{"n_layer": 17, "d_model": 320, "n_experts": 48, "experts_per_token": 4, "d_expert": 80, "d_shared_expert": 192, "activation": "gelu", "moe_layers": [0, 1, 2, 3, 4, 5, 6, 7, 8, 9, 10, 11, 12, 13, 14, 15, 16], "router_score": "softmax", "normalize_top_k": true, "routed_scale": 1.0, "balance_loss": 0.00107, "balance_bias": true, "router_bias": true, "shared_expert_gate": true, "init_std_router": 0.0089, "lr_router": 0.000519, "vocab_size": 8192, "norm": "rmsnorm", "norm_eps": 1e-05, "tie_embeddings": false, "optimizer": "adamw", "lr": 0.000711, "beta1": 0.9, "beta2": 0.95, "grad_clip": 1.0, "batch_tokens": [32768, 65536, 98304], "seq_len": 256, "train_tokens": 507200000, "steps": 7895, "dataset": "wikipedia_en"}
Below are experts of layer 10 (counted from 0) of a mixture-of-experts language model. Rows are named router (the router's row for the expert), up (a neuron's input weights, with its number), down (a neuron's output weights, with its number) and show model dimensions 160-319. Each number is 500 + 40 x the weight over its row's rms, rounded and kept within 0 to 999. Numbers have three digits each.
After each expert's rows: "comes after" lists some tokens at least twice as common just before its tokens as in all text; "mostly gets" lists some tokens that are sent to it at least half of the time. This comes from a sample of Wikipedia text that the model never trained on. Tokens count by the router's weight.

# expert 29
router:473543453561526494434531569491445544583510455517529499479481463502474447491584504471511573458528606518521544430459479518473489499494514458460567505499463489535489453458452519501502569533493484482560552561555479527568458519504626533568560469509461530476545462545514470490530532512552493562491514516493536504475499554533515556506420375508441460477524462463508504554463538475518451491550465474424484549508461467510536547579538465509502484522447441519522498496522471521443567558498480
up0:476519520504456460519454594544519469466524505525532498551424541489533498456447470470477433487459550566476458515484492501507487446578512498478523510389456540518480504511482493490463511473541527510507513477491539523539493475539485531459530464521545496408445459481484540477502496516549544496522539556531418463413462581498491561507437477448463526383485478430417523498524455406475502461487514531472503565499511516530532550516427471500470527500499473545549575508510441451484485506510480
down0:509558451464499482520486521520514539505435487480475462518554469454508545527479527569460472530530540518476540504504486515522441472454509540502540534557463468420544499566436485553525500516488437519502497457510537465459461493522499474542503576446498582430534528516476504488532566512509393532481512540488604571547495533505544507413539499485475494533436492472525539555491525548502455465570467521455512538495523536464534450543519525567475494524493505432487505517460481507367507521482395
comes after: " ", " |", " (", ":", "3", "5"
mostly gets: " −", " $", " +", " £", "′", "–"

# expert 36
router:492458497477509519507569444560491517561533498508510511407480450491440544608548561504498531503586525521454535423436576498512541499513521486534479455554510487485468533457535522484498534525519515531551471496521451480452481530497504485512495523487496464606500470489480566550533488535536490461525465534463496471565568576510573560473473526506481415558489437556467485530539508497537496514489492509539515432460481541502522528553526451503476487500502433444543505540508402510545545478496444
up0:526593474508477551525549480547490495476521469499507509507472564468521514497486510440469516489550562509543467557506579653516489504557478480437513512454539531517546603460461484509524503455496550481511463499429514537536538546425529532439541573448494479460478525483433459485552454494459539473477498548494482399510544541536562482467440492524454469545513443492541554519538547542546507457452463488492476531457429502514515523552406512468500522474534535553483487494469496305496517508455454
down0:548493431510517465430489493487484465446572538443616443521543430483552549579519479571470459519462512523532492483510461513537525488525563482490463415533432492541539535492554478486379487586496545495461567471589466513479477495463505461477444487514447501559596497453548478593466488491505533510534510490499567478461460482544436522525545455551633459536508494508566522489450511521429458517470403473528457512518466481479569507584525460548520443522456503468555572565477481535540510549470496
comes after: " |", " ", "0", ";", ")", "3"
mostly gets: " JPL", "|---|---|---|---", "'\n", " Synonyms", " same", " —;"

# expert 40
router:548465499491433510437492503554480480516430445551513566505456513476531548481518535426428492537491520513504483565397454535497472598436532450513510516533557475488485411507493530485450495514454467498501533476451494432496557559497502503505484423486461534471452509502540514478541556523490465505415460522515521542503402487484463560521521525514527445480527535507560436500554518531549467475505430500494485521473507473458532451525468521559534473521439494450559515477534484507484523532523542
up0:494447475517477500522520542531466502527483449495549505598528510407554537494541490476513450555533495551495508535487373504477497494498485493449462549518537501445539520473517547497473519477514490521483573537455488417474495500469574498553445488466515481493455502513495538524500432495495455483369523500518467488436453516463524509664463463485571491498477507433462515492498557490488442475517490543490525530415578506505526544480531491493535530473484506439542522492498500514482546464479580
down0:550491507449517514450459488487490499537517411462515462493558541430468519490453528464536545537511431525530570506549463607498512492505596477467549484575524446500499574520473505519546563483501483593402491570474517478423529441493407503585467438527486495537487509474549476481498562481522499525546475449480424520493515478483526487478523508476512533454530506471534518509549531494513447478577431507546532473504431463494557524422524526490500521486507445517512502545489521547514441505423503
comes after: " ", " (", "1", "0", "–", " \""
mostly gets: " f", "-w", "|---|---|---|\n", " w", " h", "Th"

# expert 1
router:548474523528546505583585454531558446538504505463502478451525497473471469430461464527449525475552485499510510501556505566542469515492519467522464534510534455486398430450500526495571563471463450575486513434518491480482445464455463548523488552468495596514488447599518526493509537551507508488483472503517534464536563515495491449418539517440523541511503538535504468487515471506494433490506559465478529530536499505470491573491542478501553469505485464563456518464477451523441514530458475
up0:490527536516533446502466486498572518503512544483448489525458533517554518696530507504497514506463485500481465505513535455528506489485502487443498507487427494469501515511520454548368557499424536577473504420524525508521488477512501453482573591463559487501531540518471507490446483518508519501524445487447496523469545494511586506499516465504538510532506571488423499483439548474513547475563598582476515474465480562513446483447505484500457486476553437477475519521522581488512510466548476
down0:445463455576507471460437432492556478538465553522489477451447405523488434450539572478451539499408539466516479494580569442521548502448496551436525524525485506501506488507524542491548547443547495518511475554467452466598553541593544542480578450522488518507536519546506525508547518461538505548520516573546485545517565474449479511492512497469549401558530496508520435482517519499485539484538398459468562533493516501463483461528554456512453448536492551475525487445535526442525486543518509
comes after: " |", "|", ";", ":", " in", " November"
mostly gets: " ", "   ", "_{", " $", "°", " £"

# expert 31
router:513558476505509528436557550489497420472540490564462519515519513541503490468518523505522522563466514618518486472538536462415501523407501434405448494462446498498480475535486505491524529478508461547510553552548456487523430595492531521481482506575530510531425508553532494473545515570471476468456487566508449477463584471503543511463568541467464478520501571540522547511511513493536531529492476465443588501515478490478469534474428482543531503485509472484463530444542531482519436596544473
up0:479511444537504502549489612440529517480465527517533455513437482488485426532508546452409522517474449498529506434473450552520479537497469504446477527494490500517479480458502464511509548525501539558474558429563506483492524504517476475518516522560513480430472505458525574514527456501465548502584426558486531459516517517444533462411505481457524500460490509537440479524491502496473460482498480540463492498551499520432554461482540502495473492520501469412531473496492565558458473462545527
down0:548499580456485492543489476521491455560534490379514475576531529557559540445532508484537470483453492474450486531491548564539531535486443526524506561443503465451492473486475509499548457454499538470437523611499510451509522531521492555530498484501444481532449527437590487480403494494454490525494511474544480499389523451506536499495369503373536493476527558478414528462434536482548481543473540497491541466471468505506519503524462501512500545447450508418471540506440424480515486515542505
comes after: " ", "%", " Authority", "ia", " —"
mostly gets: "\"\n", ")\n", " Candidate", "\n", ").\n", ".\n"

# expert 28
router:401504470459493495504462476527497513524517495552495471483467545580554507526490535499494532538429542519459475534445520491563561517470511485517485461513480469510422457489489520453462462514495553514545541477435518467581478517541481517500530464437561506513462488535582558480512504466476494498547528475492468550568569482549484555488569436508535463465521571506484428517528427555571538417546565576518445431456562485489524491437546525419455498455460425508554516509446502551463475525494472
up0:473471485518498525542504553433431514464464478486556480498456500568456509526383504449467499539480497512485471478391587552474484493569445461520439472545487544478465447447502416523449513457487504558536516488430449504526482448560488484495498516501415498428509522435447544546556480489527522505516451437502480453519538506417548499438496456491463440475472538510456546513524502500459523495524570591496553445500470538496530470461485472489551593426456459516504528507480492554469524435472486
down0:495489473481509514462492496563541468515454547519477579509514510497529504537521483531490590545501509462566475542476462546515563507489475494509524479500461562506490415461470495519467457407485496480518510463517483422509506537468514541495503519582596474532447479508525464497476439455522469474481472478522569418470464506565471491507533542528522508616458551569593500453488514484522481567479531476529497392487513508552454491480515480520484473461532506562482607509511565408461563513490518
comes after: " ", "|", ".", ".\n\n", "-", "\n\n"
mostly gets: " an", " This", " this", " every", " pro", " Genre"

# expert 11
router:448485528521547507495425462480545454467481469520450511454466474498455448486519547492523484489468550468337501545538457513510500493493519414528546481528513434611505469493485509534474479538537501463528477488426463502482503446546422521471461479569527537545522465590581564545501497382486439478449486496540473469537546449547430553484543528485477409479474521476557519456517503527485532502499531507471460443520444466475547489466471469499548487468481500550485479481493527449429468479560515
up0:480508491565508533479513511469480448536490446473532523475502509520480484447460484490504543551480516519459482481519522501483433487523506488541462484548492560476478500457463452518548421471463573502512459473480504461512525472449552508476514568556464510496561411484550498562461468461511537488439491442529496528528485516520463443533460469488532525471479544480472479456533484469473481528512551518480528513498447495473521460468494504522493517509485480479519548503590487568518498476524500
down0:514499476500455486516519502577433556485511475496489416525450582439520473435470496478470474483529435523513503490545464461480484445543433535452477480465524540530478564502496574513507523467483527431446545538542505519503477497452513508509537439479535469505523561484468472424540512409533433472554523447443505528520589540471480409531448486482570490524458487457495590412497453496443511467466507450528537537475469615523442437476473494515510539511528491473520455485494500592460579499441521
comes after: " ", "1", "2", "|", "0", "4"
mostly gets: "  ", " Binomial", " MF", " DF", " UTC", " Genus"

# expert 37
router:475490531498515528461549474429500529496478588458462509502492527509503449433500451552556440512502432502528551462535473473427528487490465561494400476536494595479501519462485529503536494456499521489513498566395493505543488549510558484483523529499456542503516493563466485492517520448516517469454519499500530540499525510526470465569499526468504539502550509526522445511464495492479570494484527491482552536538589505504399505501519535487502471483462507451477541477461495482474569572496455
up0:513450512503534491492555484520539538416422526462541539529557505527552477533435554505490477521480538413544522503489491489460478483512503492475483526454486489530511568514517537549475479461487554402428391523497593457504505460458504495538521484468476477467509467497454569469519463558530480532467545562457562479468548524476513432483496481491510465479510481464468505471488541440490504554521497473512519490475543517494494498535511526633516514452462593441422524504469454512536572516466453
down0:522452473510572514534493588503512532458451565546500517501486546466549502423466414525541493494401489467453518499548530545529505465510483470408461558544454535515470565445561532474525424491523463610451471572456536481489545535460534561477485499534557533490532521510471555513519566452481557530412483490542530522558499570457504565541520453503488477519450426406506445458535456480464476461516467527469516571551486563528464487528522539456462503529500453506447573477492517526512482444508510
comes after: "9", "0", "8", ".", "–", "°"
mostly gets: "°", " medalist", "&", "/", "+", " #"

# expert 9
router:501502485500458501516567567577530433547509504456504497498555466503521467511510501536463521474459535483479518427491493425487581482507483545444494492526514533504505601493475465530503501586462520449444481496449465486453510495511461505535504508523548512502537490516470530570463439547505486500479545495387438566511539467439469503474462505540507530536530468547439502573554445508416513523509518474479530413538517502534456484506479520473483461482440522516529478451525469564492575507528519
up0:505522506465464508545536592445526507509441472520560428588558538511508648442468426469460492509481524499489427462486547436506495532507478511496434516515515456538502513548516479543521396536517526491501491535469474493592514693495527463493490459578501482443527475510511497527481493497592518507535477505443439472485492475488546495545461530456505424506466560502519523521521521485499514505456551509530564492561502489549445498515500525460500534517452508439504530513508498513506409543500542
down0:462489536484560538553480529524560468461535463495469516559469505592432469532473555454454527533512514548575506451558476543431478411486553449496429541460474458541435484488516487527463488445516406492529504525569419470570464557495534501478548512521478458536449510470472511510540468512551525469554477458588521532447535509563483560475446541481488481517479487509562492486481563542481508499404479529458555565555492513529501528468459445543487527447508579478416516499446555498511430509497474
comes after: "-", " a", " •", " was", " an", " his"
mostly gets: " Total", " office", " name", " List", " number", " position"

# expert 2
router:499467502471395526533493592476593549535517508534496516478467494450475490490449404537513581484515492505580449505498511488498492504519523412479499474490521455542574464457519529529527527516495559509492488520499445584497502505406512540516504587520474467550560489446499540518499409487513492425451471528445541543537453527465524430483501537495545435463489561560470529462500468467445544509511563487492500483393497557595543473444563491545478504521557490560498474512509446486410498528555455
up0:499552540473507495510461497503525537465568510463473521504523459563543457540512510560498506503512503490529507480543468542473512489546469520455527515510489433476513474521509528537511515502538523577466540462508450478548549573507523521503533459557500529562513524491471541546538468531521567482526462491517466472485529536431475499479432534481429506515501503520487522432480543498504502565401510505489518531498468529478511469535521489416484602543539494494496470552514477530534480526439505
down0:529486530420556466473551532492536460543489501450500509561540454474418512482476484488463455512514571550457499496486468608518537503521510522458487465492485467496504454534535555527480516490485534482439511470500474516533559514522440497491473528576476500569473520515588504441451496503514536485513490490464474413473505494498508484408448428404482585477430466533544460553492500537487485511509511442475464479472491418488434430511523492465550433461508526555512527458475494522503506647562584
comes after: ".", ",", " The", " that", " he", " He"
mostly gets: " has", " who", " have", " they", " had", " would"

# expert 25
router:503490543534523511514481538581548540439440448492533577556477478544449556543485529488525505572484549526509491507492509529492468591483525568452499462540486501487565523541545482492512510545542433467531471545561480476549576541525451531469400533489437539511515544543500426454540513498433551499453612481491477460467473475484544481568573493499539541521538482425494461533419492528549437499524464515514510496524546502516471466504492462515443488531499528455493538585503542453458530513461563
up0:514488473550544487484547517502497375520464452440488477565491523500489525516507495500527544502466493526534472467503497429486451502499503497481535500447469464466534556584505469512494460565483554496530474457458497534518607488477480447479521507460462503538475550497439532495491489489583533491483547465516464472442452541433563537560457555480539501510497501399518543487537475441547515474464503463530494488484471560523486463508486543473501521449483494539487530500471547507478513691520517
down0:478500523513495539439462507479452530505471481513496536451471582491495451446552512491596438476494553408502534460479468471487410499520511518498479518484524481498529434544538512537504463494528438581436477496525507502530452465447481467487475425539533449579490490529423510525526511517464493523528484460477483475459478477465469474456483492541403546554470456468458549439564496474493517482520414561449505462515524509531515495491538458422486496485537510523506512527507533531483502497501500
comes after: "2", "1", " ", "–", " (", "3"
mostly gets: " Inter", " ten", " south", "Mar", " north", "9"

# expert 16
router:488579552509546448427551563438450445539584452434514421515501485512535555530588430554464492476522554462489431463536499578542542534507441483526514494546542463446460480428438478529465499510537513597457462464555495539490465488541534518534490528499455461568520495572516522511471523494472576470486476538477451483502487487459507451529491557547517518537521524510521495472547562525550512504554480475508524489493477510454420552509545423524558542503543421435462434464489559547511447512433494
up0:450517580474545507467477534486486533483463522532517529509522519552563481575459456492566539481495510595473462490520535478474434368490446491480423519446527537455556445502543374515503508510491516509504425512527486481461462526497548469510497509524533567486440511504487472438434491483596472441536451488441415524510486583543501478506506539511487529510489520557509522530549498494556569382456470495557499502461490424536517480529482517552506470505540511517459511488503425553482438551537478
down0:481442463543533481488537550499542513497497586472512513475498479472474522452527459481512502467534468502423461448558538548445581473490491445538430556482541482496491506435514471531522488518501560534522513521521523476470459527489455436486430493517518529531524445548528623548476468511574499511465463548493461459487495479418452509546446445450501519504545529471529512496467494515516555519517524527436528559480488465472481473469506456502469547504498416533444492466519513521477567460568517
comes after: " |", "|", ",", "\"", "born", " July"
mostly gets: " (", " \"", " =\n\n", " ==\n", "==\n", " ===\n"

# expert 6
router:422544550496452495525477489426453489510592478466563445593482513504463486507457540485535464508525507588594462504450512457461506461448527507512506447442498514474538519507523415507448538523478522447482541508460516484548550478531560520492562470466476375456473576435454480460561531439549515486554489460444559525451578478528462560470525481522519507510519490481484462511465536469475482485506444515536481490481538466490524504573502560512534539447487500502524531483463556515565497499496572
up0:459450489506484518499553465459514465572547427490483526449546539453458506498459517484507571477504449487490570481454502497545548457519499501535533505533511436544568532449539556489489577486488530492407553513452503450395546500509490564501510490573490487450477470561494570384519486565459456504496441511480506478495500473469511559421497500479491471518444470208513520478507561543446522513546524523461527508492473476479495471463508505509569497528485521398485546516482502510500547507525503
down0:518519471474488432510524512503466508554474555505491511530517525499531560412486472472460504518516484563545536560506555507585519548469454508512459505560516540483415544490506445534439515467475454561466546488481556515429462476481484540463524509457495598505430484517461529529494490551460467479554513506446487556484441496519528444474429409497638576512507464522457476509573483502537501576497494553543491479449535518555544547520479542449479568436544518543563511498559503557491546530524490
comes after: "0", "5", "3", "4", "6", "7"
mostly gets: "°N", " until", "″N", " since", " January", " early"

# expert 42
router:453508524478546506487432457508540546383500433522502489489462458521574452479510475471543461448474456502447469517502447478534467497509540550471498560463517480458530463515546546537515480516433523478469548514548490510493555499511548396538528469478482500519445547472531563483558525516491502547486459529562545484502493476443524482491498481528440517478509407386511519535559462508535505466426524471520524537502500587474535538479511549534498528489533541509588586528510409441508464530489511
up28:416494524507470431498512506511523533502444481486484472468542465414439525472455556518489543464481469416479475479492569457495516464639464493538582523558543492565449467551531516501452515507500514475514552511480525487404494454476517504465552466444517462531528515506471440427533508506510428509490477396468457524530521451420539543525537511441488495507500510489408552527487491522529507427480563523536530505491457506524510524541564546517506509507538475446488526531568524457523521438558583
down28:520496554494498544510564467510509423508492513418476473481409454501503394492482537493496509491543570551526472499529497469485559558448540411472475491537519517558514584510547574490555474484586464485530559452503466487556450544445530455531418509419479529496538497472397474543461494533546490504487470473544533513446541571528461499498530494589459494516543480491454443494463555462506504574514514515565495534532558521534491461489515477445478510517561521470494440507494576525469563513526474
comes after: " the", " in", " of", " at", " on", " to"
mostly gets: " Mount", " Mad", " Bur", " Western", " Jeff", " Northern"

# expert 39
router:501479483576501529529541505479485480547572495498540545447502481489504543439499523435430525486592513485467523443548503500467499484489468432499475474529542549531413483516476517545524512452466517453535446525520530479477507522587539523481496517538528490535506464532457438480573437493485437481507433521445575478467567454517449489469477508410497472523522450517497540533552465507443467426465482483458448417510528488533497509540505413543498501503505549517492502503518517489449596501511484
up28:497503506481552485542558518497449555707456460518525509490508483540518501449499519457472517497466525419509517547450416529499546496482434501526537490476444578492486539525472494494519441506503561498497525491576546511460477532527472557458519475457559489479506465530551515505508469489546512507501484448506526557470513553427491587497559520447524466491488490415477546503477506460482430501510512500535533498521511518571476485535507460507517517476465490544514516579464523507455515533449442
down28:522466547494510521513497475511405591548475473513557480513510481468512519610457538466468456455509561479550531416491485545514462517545467489467501547485517458437566504442468488463435559523479572505518548561508420489505485463495466532439476430444470486504511517566546516543507559505503483471486534531516437467561495472568465443476520470507527455531455569501558533494557380478490523493492492483496549470527539505555524461530558420466455442516509456496485484474483541499531456476485500
comes after: " |", "0", "4", "3", "1", "7"
mostly gets: "%", "|---|---|---|---|---|---|\n", "|---|---|---|\n", "″W", " |\n", "|---|---|---|---|---|\n"

# expert 27
router:487474465476541471424553559464502484503431488513495523498493533473498497524452461443531443553501540505519444489480555522476508540460514442581485494476518575543519527488465500529498478516474449502531469512484506556488479449486567460474534515525472523491555499478491512456396509533480448474517483515510472530517387484522502475504523562544524415518463557513495510469530496569499554479447547474486534438460536435501495517458533545579526473492416497532440514496482447526395510448547532
up0:489482459561449544493467521489420557502429476513452496515530392499488534484483499531483479464528556477477513516577437478423512535454495513491507448462455532553489474614466545453438502349506474558468544539476490406529489503475520591441546511512493532530457476516497576537481487502511509474518495480490529499527539499511504511506539472522554510489402484531408536481569472510468473505525450554556564510449514492550546540549472523531438520470475474495474451507443536512493469489488512
down0:482475540470484531475579511490466499475514517498548438473533533501529480523456494518451514497483489517486565441438513500548537444537443517538494575484461488507434463469561471512524508565464466470453435481442565483469517511461520538515546480509498532391538527567490466480535558561458525484474523490508441487491534555541523521454562505530575490500474468490539525496481504441438490447501469525480547473545526426529495481505509523502540572545523509519464465497516529573445611528424532
comes after: "1", "0", ",", "2", "9", "8"
mostly gets: " where", " when", " because", " However", " while", " wrote"

# expert 14
router:399487549483513512488493503542454475484460457520535480598487543436475468529510512499474425516423453522566507479504485414532465495449471476474552474518564545430476452495445487470458495481503498556528495464522476542538470492464443443485496543449463543512508496460439491496471508445600499465490577453537443486500520488509546505561548483510568529551498490556487467511511478536526438504519519543557472483549556474477466419571543556573424460545510532420458465534518502469500413486493513
up0:522471455517460485482497526536492491461451527535508505509454582394575442451485460446552469527515482465536433534507519534504536462542481511497539494418560511477484495534495558509592510519547464592524562433468581538515514535398492471507470573533488512528473472435507542508444482546492527529508468517537489515454441540471446529463522516461514454532422477494485462438481538500496511577453591520526492488477494649540556481486499525539467494568494458556478467480489416481486561409497503
down0:479539474479504489486616538433479493535453456449510493495532517468489515532492492439503581492491511499489541498455485558475510511506480483509549506591551475513500449456503519549522533518510466464491449459506443469577459478503513517523542519540514519549521495499483458460541476503446521565451519439475475473516574488437512546462518479460453477577498520488430546493503523547484482469454432508507513432496501465518507508513474569494477515470508506530452447523460464496435407457485511
comes after: " ", "1", "2", " in", " (", "–"
mostly gets: ".", "\".", ".\"", ").", "==", " late"

# expert 19
router:514478493499424552433545498409515533554503448558514476504561503446499494408487495454508492508473437503420462557520493511547508584509478534517481580535479492517468509547455503492456530508425439448522458539468481503580503509473510433503552518494552493438527551512468525487479489451541503466506456474440491521460543499497452487486447466513444580461527503508487496622435438530515437510486542463549504370471517478568470518541483466468454530509474473536532523522473519496573546536468580
up0:530455512478470544501497551535552499467524449523523526529471519493482473466490498474433478554454470463551515550472471549536495484484517498547517437497466521522501541543469502454537504506519524462517589519480487518481504436482470468464493543498445526393494540558502536494465482543489512461615476542500442457494488555552548528524487474499470436489358535398528543491446448528442446527501462510539451437511494540562495539436497472500479548454479464474484527521513488498489581478471569
down0:476444534513520560454472538544454403463616504456440478565429481455487521527545481466529488502515501511556535558480460523525414552459548495526543471479469524527486572488473498598568483462487483534557470503526484538457387476511539426498534491415458470416475484497466515536540488522489484528472498476507495464553506440502556490507488493502488500551434480474605454483536524510528526458554525493549425477549445491519528531441578472488459535575470444503555554611475529428518516458508523
comes after: "==", ".\n\n", ".", "-", "\n\n", "|"
mostly gets: "==", " Votes", " %", "See", " However", " After"

# expert 35
router:394456477459507496476513480454475533434487518461511426502503533479489556449492516499483594502482536477501497543585495525513513499517537505528537510549497473542549610482448498492480425417476544472534480485451575504558497489435481502537517572441486455499547523482537454532520554469489529542552484391452567470527549506443461507518464579535519471483505534440552499559526586493522482471455491504510460486438565465546526559424574551499548489470463417457509509506474561521551514486423500
up0:506551437470510489472528496494547464481468429497482528463534468463577495481471530523485457498524481544514565554511580515500583479555504526495469578499527463449439541498520492502517437491573519482509449441399501498523528510539488514509437500504501570506452447520451492556468512508542485521455528546444395532478466526534522552552444494490478487462480516578499455510515483436517502487434576522523519498534417552525471507526478534491542579497494502468495573467455519538489482440459479
down0:464451504549476465532470501508519501458504471499499470555481522482502473503556436504484533480530529477494534567543505493488449464414507478498464468527494459543485477562524426532497546519512482526486500583434543558511476511442501550517464428452522461563468551452520515456463468481455439549495475555439497568467422467490488428512545537467510492474493599484475537528532473502451580443527606489445555461452535419552521487566466484476473545503470445496452522420527426460451472488521508
comes after: " |\n", "\n", ")\n", ".\n\n", " in", "\n\n"
mostly gets: " an", "===", "|", "=", ".\n\n", ".\"\n\n"

# expert 32
router:576523558562498473504513524516507552509512513469474505539439561430541496511542481596476536501488478393505489517468409459506525499418544515521508472459459479417548550587565511455503473503476484531492485439548473489536480566531475480524504426523530532518454558525495477555485460498539504536472529481549556511482518482526478464511489499477530473498536520432530504466453504487488488476515473526443502488522456496438490450444505476555449463495481573519560458517495547563454492552554427
up0:454501562546487470490462597455552472407492424452506518519490496483546561497474482485543532471564491472532389478386515490528450511499470536574477488513530540555543556480546504480388441462479565527497497483528424479453490522519439469467464480408475503498513512498451527566495436527472533516490584438449498515506498446498508508549417503476556542462531446461549506457473549492477521490535483545480501453515484530459528516493429560510568543448461476383536541531465493462506543573488520
down0:523591553507554497470477440478497485520483418500498547488527565551529441550508421519529545502365507474473538481420517548519477522493522521519537496523539428463517484523461585486538417552485472480425527509446469493541478521476512467476448474519497505569471439500515514450489502518450388523540538464500551476471518505486489491495572441448418471500559500491461560474545535495529493489486527472499554532492513542537510514489459515550469471483448522469520512591547472550498427509564451
comes after: "1", " ", "3", "2", "4", "5"
mostly gets: " four", " five", " seven", " million", "teen", " nine"

# expert 44
router:486543524544505484491513550420533525509456539522538465487502501524469510536412460586499494550569436531577520514507440504516486448528530486557542540536521522492423466433540419430507471465555611466465510466581534476467490475460467443443452536476529464497450443469513478454461470522533534447540521502542492490439484527505451517517504535472469465490456507499523492467518579439401410499505447503497506483443464567571493553506473445536471561536468505456535522441490563468460435556488510
up0:498488474481452514469512508558508524457443525526416569487501548455513463491486521538467502513488543492512494473511500515511511545534484530442467530507448506492554378539534579467492489489556480494523476520499484511414342451472536575410425547493549541532482434484501519493460511549495576499476559503524493466460456488452506523550534523518479500534509436481520544475461554488499511527482552486496508536519463535563490505481417532504502498407482518450489517525535515503588491433432502
down0:527531482501516430506556589509487465508501523469481480526553548500555483497557493476497504525533460469462558509454545468496527504503488445527528548427489430509526441538534519532496497487570564470541561532523472495555436500495474489496519519514476479505511528466455497530523485438418434489478470496497490487494439499525537488485479434435490508495561561473498529440557592534539501464436534490539522453495572512524445504481536492533435529527527556496427492532465483550433540464516445
comes after: ",", " and", "s", " as", " with", ")"
mostly gets: " and", " or", " &", " but", " ;", ");"

# expert 15
router:475498483509519539482456474451484531519519480526505439512501477529492448488499582441535497409534573490517481462527472500544403431517491494455508575496488533524504530561500454412482525422480454517488515505509540564486629495492476587515508525533499372469469474531490519460500438451480523558547462475467535480541525470556510457506555428513432520523515441416497497480531519501568539553557534506526465524464489454449463552476514511486529440480529448429466537510573422455530520500524477
up28:455481426544625505458524496496513479514470526451546531495504508540459511521526506509491498450527531467399513509562522501475522498580473495459476527516431501508544519486529406509495574499515548475558460531517556534519433576543476528471476519520547469459503504478444561496493490466500505492524461552473465492522484580561497545466434422503488461517516508518505488501445495454511580488518516516543457511502519560471502576472486519485589566408519489462507515545414456524523529527472517
down28:463506543531497442580482480525485437503382518509581560488455557520498510527507506512431510470505486495472516508488574562510442471447494550522478520591482501502432520497524446507443550448439493508499520559534496482505480496542472511441509514550558521500501480522614534540498490533513491490568494428511511503473536541477439523567581531525501470509578492497601543477506540526506538490517485532427514482609495501488550487460434433488509515529537480419468494474532522508443545521515475
comes after: " |", " the", "|", ":", " by", " |\n"
mostly gets: " pl", " Robert", " George", " Mr", " Mc", " William"

# expert 46
router:398440469534500458599461479420540547505436564469527474534590443505518506486503526524530508506469520472514537547481535464493511529514432583553482553418498444463437429452474490560474515591432534435451527470473484522446516507443506426513537468496539517486504531473543488458435525484559486522476468500470504524506458537478458458477477505548448476460511554493535523567397547520428483563507473563503538518532575464564483504441546525448525531535419473448476440489519496482535492552525482
up0:414480498460497478518407480535546499453504507557469445484523525554472483524559510516533482514507538509547502466477544505514531494515421572480474646505511490467471505431504511502484446480512498541542528434509561504541539639504506511523555449410518506513401554522522552517530450504472544553513512547503488515498478473524417499520482439515565511447507499451518481462507511548553492542501561529534504513537552537476431465409543546501524515447514500500508508515495521510511527467437524
down0:513492549462566564450513552512444491511524575503491496515546546503502506486476453493443484495447572483556486492528499490469541479548525476498524475495521495563515471458511491518487548529537528553514517483528463501437456507499484473510481521544528472543545472550472527570464549429452564481473489488498461531475528515498510514480512567526460513500599591543523440513516528478449565499477480517530538480545502494563585542460489474576466459537516486540515536442458493538489509496511506
comes after: "\n", "-", ")\n", ".\n\n", "\n\n", "=="
mostly gets: "″W", ";\n\n", " sub", " ar", "″E", " ass"

# expert 21
router:494504483579497547521525589505551461445462400576474544483529529485530495511421554491504418474523463422499508548487537374500532531542559608445544517491525488533508479529548437528556547512561511548492508475487538495471495428519502526506492419544525461466515527443518479556540500541526545488481514543475386481527495503465577463506543470425470407550491463506513559517495490457467547498527516545527489448502528501453563500447535464432492531496459457422455564469427451522465529517474516
up0:519535520532477520545475519603545505480476523492515521581501478521486574532472494550459470531495502454558534514535550478459503492451485500663487505475467516495446475496490419579524552557498461471458487500548508492524545459496535596484502494480499597508513436541507459547486486522573555476494481499487477454438485425481486510506545481557485520480490523451488482494490534481472522516499453622237463495494458540464495451510459505531572475540476567524483474481534465505471515503504510
down0:481428509543503485544431492471528484513548542509521412521534469559516518462546517469523581516479495502508497536485565532500479527501547554557485414520496486500494490481492469512478521522432483530400468459479552476508483483448473518496484374488580423469507519478499452408555506438514481455578447411536487410570532474512481453539471491474531507452526519531459530447551455525538539454516425516542424479480478563548494508402535506505458517463544478535533495522479470483532507472487478
comes after: " the", " a", " his", "'s", " an", " The"
mostly gets: " first", " this", " new", " same", " second", " This"